Weights of a small mixture-of-experts language model, trained from scratch on English Wikipedia.
Size: width 192, vocabulary 16384, 13.4M parameters.
Experts: 40 experts in each of 8 layers, 32 SwiGLU neurons an expert, 8 picks a token, a sigmoid router, a shared expert of 64 neurons.
Training: 851M tokens, 6824 steps.
Below are experts of layer 3 (counted from 0) of a mixture-of-experts language model. Rows are named router (the router's row for the expert), down (a neuron's output weights, with its number) and show model dimensions 0-191. Each number is 500 + 25 x the weight over its row's rms, rounded and kept within 0 to 999. Numbers have three digits each.
After each expert's rows: a language model's description of what the expert responds to. This comes from a sample of Wikipedia text that the model never trained on.

# expert 10
router:486469470493465474511509502456506532528471475480517482484517475519490533525490530538432530563509525500494441541446505481536471498463504467482506496492465528459514529539530485542497477535467498529512486560479494521518508508474530468483526507530526547521505533506501512489503478487459497464506536526505512477486505514502494539457454479522504485476479556457507515493496516464535486487525493488494472517499483497552467472496515502498463498515465487554516483542500518528496453482495501506501480498502477471483509510485499496500506514516539470478488469511500535525497486484514527522
down0:478536517489486519470525514461490534484508525562468466460543514500456488503482508538494489510514459508506475525491541477514502515497547486501486515491528523473497483528503514482544487489471496499493508472514528469497512516497532492473503494505541496522492473470485512493481472491465450456504523512543484537530500568508463494540469530510522486501479480499545493503519505473456469529460523526533497472511454509559460517499516521531470549476486491477504479516544519503511484494500521525494478476487448487471557463449507528533520489513526532495461504493515490494503485530493517506
Determiner-following modifiers. Words right after the, a, his or 's: possessives and adjectives like its, her, new, successful, and noun starts like epit.

# expert 9
router:489500457514471461536457523473480527508506510521542501504509498466477501555500541501522503540431543515486489529514497507545495459510512484478523512518455529471469525504491517517530488461483459470515504525498487490501500503489502465535517540490487501519493514507511538507488445473446490495502509495468500500478487531518518540500487461522537472497497480450490502521493508448543478506555522491492480425503547543522492491459490525499482508457482510516529477494472496514479486480488557510503512510526476455536494509479519505497517510497506489478494450534505521540520509489521512483
down0:474518489485500493513487484491505476558490513535534548484487510468504500550489515516477516480477519564533533541464507485538513497526500490496492484512496498531511497447484472488527532488511508498528545534516509551510482503462529513481464482492443509474472511510500505513503490504489488465486460475505500522503534459524504519501512528530474429484525513530446482480517501512516517479530532498484540458493500518526547557461422495521496511470501505481476493541467532524526532505507499462463532462518512484517474492493503475473508510476507509487491494480518494492516499539496478457
Mid-word syllables. Word-internal pieces like ill, art, er, ell, ley, ville inside names and words, plus station, line, and table pipes.

# expert 1
router:473494483466459469515526566450504535517454485476497493532499483511478492525501516525484512512507542499496491507503491497525499501501506473469514518534480534448505501505480484572500506535474465463521505516495485531498511494472514444495514506514546505491469514504562533520501501463549469466505503538491488493495517506464492495506464473520503491460450506474538491502482532481548518509492484473522498522468503537494511474457487501492480523501489473534504467509485536551496464482499552517503542504482499489505518537493521495486500503495496504461475459527489541530472487486526432538
down1:483496480513506514492508497468526482527474507457482491526476537456479545494543503514506505536507529528478496411529489484539500526549505494501488517473494498476483537501477488501497480542498498485472499510445520529502529521481484550505493549528484474532456502537505535450501533503463481495504504509476528478507491437486524505467487507537482479491494503499478509507528534536502498428530487509527487536458515451493504471473465496504503496530515512498460531514467483464475487507512494508495501483499480525536511468494492524473505505479477468546535491474525457527534487523496534482
Digits in numbers. Single digits and short numbers inside figures, scores, district or model numbers, and tables, such as 13, 3–0, 7.454.

# expert 0
router:489480438487495493528495516454480547524459486504501528528472491512483516538506480512547498498480556511492475509525509513525522513493489464462516507551458506471465523494488474562486517509469438484550492546507492539527539497492495458473543522527483499508472546489504548514506477483510487479486488517490512514514514505484483525485505466519503476491470459481487459518502567508552499472514490497509503494459549523500462478495488494494488522475487479498527476490499537504468444493495547507499500512496476482504491534481519503496531514499498508477479476562503513524476474466514462512
down1:515458523451500473528495472493500519501536486501506561527471511525478505474478492501500432499510493482531491500480502528516479506514506486502484505553495514493427477492496492535503505494467529538538561504512484502469497514509491463497507487510505502474500515527519507504527465457515468460494463512476479482505495487514493530497483480464465474472488502524498475499466479551546549515496527494521534541515525510484493527473499520526538497521471512490509451496485487504479493482523477459509525455479520498516481505516553523504485564449492503509502498541503511493503473493576453532
Proper-name endings. Final or middle word pieces of personal and place names, such as Reventlow, Middlesex, Depardieu, plus common first names like John.

# expert 22
router:480477466504485510525497504445502553518485493509512521487505454531476517558501519513468495535504526494486442535462503502521487479486505472476511502516481512446494503525519483573505502544477498506522486579466488522513514522483544476475539509513488517524469504509472531487501495481448480452502512524507525478510515492516502499474490465495514487471469535466487511497513513475558491508539479462486477519492490522536469469520537531524485493492454504535517491531485520536491465479505497507503467494493477449479520511468490488490483532510532495466500492504513540539486455481494528534
down7:520430542539501497514502496489497452490501531528493477477513506499520468535490531517456471552507524494502534541487489460468486496487492481507487524551485541518513478546498498475509487462508491475497472485519533481484493482490522512525483518482491528486549527498487462500466522487514531555517473524482517496489505479489495519489482465536510518518517486474510490543476527484487531503474512565482487479536487506476467485515534553516501519485489523520518436497534524433457496462501447493500464528505497470485506472493481524494522502494505474495500462490476558550481495502498495518
Noun heads and suffixes. Nouns and noun endings after an article, often before of, such as film, remainder, portion, zone, -ity, -ations.

# expert 13
router:458480458491475517540532538461525537529466505524498525519504449491462524553534508532495510519473567493514473506440505497501514487512531494462516492497480522478486486528516496578516514511490476494516509544444481527515502482475518473480516509520472526559474510479479525475497450459503452458477511504511535519511518504525518495495514429501525497477475508486491500514525497511560499527500480482511476500469492515526473475485522505518470511491487483526515490512464506509468479500499506500471474507539477458505516499488501478492524532525519485475499474514506524534518455490496540499
down0:517471481494472501483496485545480520525433469520522513511475488505491515499493483498490535491504463494449480502499534494513526546519530476533511544500528501486466527498515454532497514542495493459517549461486483528513487522522514498461491492547461494508461459510521499503500480518540502509434492489481520465519520489491493471518530480543470546500510465502467544493521526511493466504468493524509483475488496492501503546492478513480518504505476470470477482515478492480493481492552533492473523485538534453492449561530505521529501545532505519502536516504497527498458467483479531510
Noun endings, common nouns. Noun suffixes and heads after the or his, such as -ation, -s, -ism, season, team, film, year.

# expert 26
router:497444474497476486483527521494502461474509511507511507540527479459493507518532471543511521499476522558455494495494434484480467481491530524456524543526482530481530505536467511519486497513502501477569505514493472525472479485496536462513481536484560499506465530499539506524488517484505487489502479485482528492538529503495537476476496507549505485463498530482526484494507543494530495502517443450478505477488461503522468441515523496500459539503523489517542502524536507482502481533475505506519502498497462498514457500458521483482523485519540493490496478492501520509492450493483510511
down0:508525436519538463496480514484476504519521467518499488496505489467478523529506509450521499482499508504470479516533497473535478479510509503560538509422493497475517474494503479470540503478497495501492530525520494466510519522494446559519486499524474502570492514493529506528490462512545517496511460491489451500462459501489521484492524508481509524487485483497468498537493541522500491527499510494495476531516523475498537524495522566517461474502492502504485506448554549503525461499463487487511466493492507542521513460525512515484526497471508521523492469490520464508529461521507495484
Dates, numbers and In. Sentence-opening In, month names, digits and years, and odd first characters after quotes or brackets, such as in, November, 14.